Experts of a small language model: 11 layers, width 320.
Below are experts of layer 4 (counted from 0) of a mixture-of-experts language model. Rows are named router (the router's row for the expert), gate (a neuron's input weights, with its number), up (a neuron's input weights, with its number) and show model dimensions 64-127. Each number is 128 + 24 x the weight over its row's rms, rounded and kept within 0 to 255. Numbers have three digits each.
Before each expert's rows: a language model's description of what the expert responds to. This comes from a sample of Wikipedia text that the model never trained on.

# expert 12
It responds to: Table pipes and zero scores in sports or election tables, plus inner syllables of place and proper names, such as Sy-ra-cuse, So-f-ia.
router:126142126116138156134079148151124095162142151132108119127157104123114144149133136159068130155137118169129141157118133127102174149147119137146120119129120092142126138087174092114107082147167156
gate0:153137120124125151108089089106125104098127072166118168173138095125114142134074106187128104135149101175125146124119115122128113128108117121108133124094125147132120102144140069093109156146113134
up0:116158105114140116125067158170146116146099144142114145130135128146141128112105120101137083153148141155145184143122112135151184108128142169132154088080098160113151097116117074078119143130145148
gate1:102160118105117093132119171139123119135144112080120133117098119148096154122137088103134114121133175100109151094180109137149136179106121127170135113167091099127140146150154077143133133131186145
up1:130169124113151111115099169149119100120099167121125128107163111126166134114159130131179072102129155100112093081099108124117157113067118130134162132147152138147085111137109118167119118139153138
gate2:129099109131113147124155138142136141164102116093112111170143135122104130151145113105141133144140155158143110161117172119088121141158161198108160150120138126161149146109137143168171084134122146
up2:124114134165142142112114134136081105120120130130136132106102104106110071082135127122095147100116132131123135135133132122156087093146125111147092106159130143169076159168118136117122144108145088
gate3:130111152152128172138154141146130145107130122097124129113094147153142171126152140077155110159150109181174143132153127128124146102120122146137138114111122134128119103131145095116160121147134146
up3:094157123142123105091118120165106101120114118100155122156144121070140117131118075125082106131176106121106126087160105139145099101120122128141152091108114124081155137129124126104137137116126130
gate4:074148153134137087124095123150144116171177148119059108155138122137098142179137137104163103148129167079118128112148119131153119130127152115127128074123107136124150129093129083099145141147140179
up4:131129100141108173120116130125147137154136102110123104103152093101113141110143134097116160145129182119069154129155138125146139145114144179161152125103132119104127105108122097107154118166153095
gate5:092130124092157158146062127123121135103095108149159124121117150092130132129121126151116109126129116122108158144115137175124156144151112164096146116167135105128128121126112143125130122141145085
up5:105104145086120136111118123125132126198117072134178197122145167150115114102151132146160126149143144134123138122135156137123128172091129161138129156115165155129111156111137111124138146131126127
gate6:100167129145153167140124121105108102125155166170106118073148112113111126147100108142143092151141135135133129131091140102128109127208114105131130107125121132112130090149112122136124104134105146
up6:117085136124118153123142106135129130116101135084154119165169128141128130109138130122120149136137141132157128133153144125096122121093108140123117173129158112126128153134142132180135098138119175

# expert 45
It responds to: Inner syllables of Romance-looking words and place names (Ne-va-da, a-va-ilable, mo-ni-tored, a-ci-d), plus the particle de and population.
router:151162132093163148148115167105108120184125119150138184153137129097120106136124112148117120136115135168155129144125148141118116167131105117141123141152122120156133165090169111110109082119160157
gate0:137136144156112139123112095097150149156141081121141156126107113081148148143109179123119135076131105162118122133105131108110149137149096118141102139110170155123118136147097148148161112087171125
up0:120113137124129030113158078127118117097136178146094122102130128140129124145123089174116098131148144151140133105178098137125101126131121091142049083106139134097159112127148144136149080150149136
gate1:104125158082120132092067170116140148115095113128123126089111129117111131142099134129151093163118133098185141147174094135072160115142067174146144129125116084147146094159115045142169121135171144
up1:106100143136112171137122125155162199131112068112122107143141129128109064135127112174129135129102126172131115132147090133124151147121094147136118096125107132145165130124126116141156120129131126
gate2:116148155132134166158135073152127096141173120143121154079145109126155144122182090135135111162137090152132152102095116106174142093112146151145160119110130128129095131133112116159141112139132157
up2:154136183143124064102169116101157110149122130154086162152103145125114104083117086174127160138157121069130118119154183100141175094134110125129107147141156128141112128108129112130126134177118121
gate3:086155114159132117137127107117123108104128136117117141155135103122122129135149144162140157099120140146147103131137127123140148163124138116109096128094114146118106130128143122095140115150170168
up3:107136132094109101135155107136139131183135168173145135096118202124126096114078115109141135109167139126143145126112124110135145129116124130114080130127146140112123137099181187166123098129104116
gate4:111176113148172150116144106149112066132124139147088117089157082094128073138130125142142128121096133159103115135134073132167147130198125121129150150141109123141117137131107111111135133114110172
up4:099117132113134133136124142119146102129133110149090119142123170127136105150139133147129110104129131108128104197154163099132123092121137099162154124132119120127142130133139144141140127103107094
gate5:171117098103110135092110141109125142117120133139143111123130135114137127105127099110141128142118143118115108122095154141147124137156173112077146157090140134145101165123155153073118128133134119
up5:120126134156118133145127149116072122133114118104111107134094145145144133150100112133136091119093113152112093159156130106140103129079141096170131109154121138200120171102112123128165115128126149
gate6:086127146095161165161135103136130120158124118089157143110149104120122101125102164138138072116153168149143138105132120097086142169107071107104095144104145131180131113105124105114115058110111139
up6:169114106129118121134102149154082128136100145137126112134096142119121118136095153151120154134131081112145173126137129180120114138156121135122143130117145150107129121101118112119134181129128132

# expert 43
It responds to: Mostly s pieces inside or ending words, such as Bles-s-ed, Picken-s, ambas-s-ador, Thank-s-giving, plus the preposition of.
router:126145159135125138184134163119099105152121099148172123114135109100113131130125114118101139156138092186158131164099138117117149152124133106119120141104138108133140173091152076106130082164156132
gate0:180123126167175121199132082065090157129162121125092152146153149121045096130172112117109113087114156115138146155122102131133116131126150133104086120158113117154151147141131099114116120150135122
up0:121165111144146136096101076108131155117126142126123117139148136115099120134131122131138095102088181127125096145136150134161102148154131136153086138126100147166142117134114108117152073203098116
gate1:119104139144171120144154085147130105097098128106115128120126170118178099098157139128138142137121118118156101141161136144176110134131119128145156146075149107151109099114127102137166185125161132
up1:104101166061158103098120161118110154115089159144173134134083161122109108140185120117144132126111137102106098097152108097115150122138116159143099152174131140100094145176125121079115111102113131
gate2:137132125130160123139167075097106090118151149123108166149111125140170099121153129125132118103151102153129143163114123128120128114125168159137101120126105141164064151126153133103127083133146111
up2:120092100140095135122125094149163145129155098115165102080159138177127107129098083106121104121151145095121110091145157124168093134134094162133132164106163156134127122152133124163098201174115129
gate3:127127094152151107159106158124117091134109074145119123081145100108158147121132139101141127157157068132108154128111121118107165120142160142097144139120115136135111113077131125104129099109136102
up3:126147111115109125134143127115141127123136135155120119136146144176107162134079121113114144142129135121105131116150095124110196110115125124145120082178104104109128108113113129102119139172112119
gate4:124132148107149086156093151140134114135123144143153144107170141125122158143149128107152135135141136126158041089136143164107152148130099126092127144157162128104109145118104088110109085130169139
up4:122157133147069161130145111125180114085136100131126092125125084145174111128104109151065140141112164113068126136152139098055118132141145131077131145131080096135164059105161165161107159155086149
gate5:136131138139158097151111115147091149162067039123205120104145148147124097168132139171162120140181064140118169139148153114111118129130127118110108146131140126138120100140116148127143145120113130
up5:111136126114105165125132126135118088109116137101108098125098122097175097129098122115108169117105135106119140097187128126125160106136116100175133124193119136124154153108119115142131128120106128
gate6:117146154131120139131131124124122130122136124108085121068149173133146136092122190148110130171123123161124145148094142107132189128158131129120140166133137133136141128153138083159140103206129086
up6:136123101128118114112100126104104114123113145142113179132142132145136081098131117096161099141129118134102160134145111147144118118139126120098155110096118118141187134109095156081137094107149139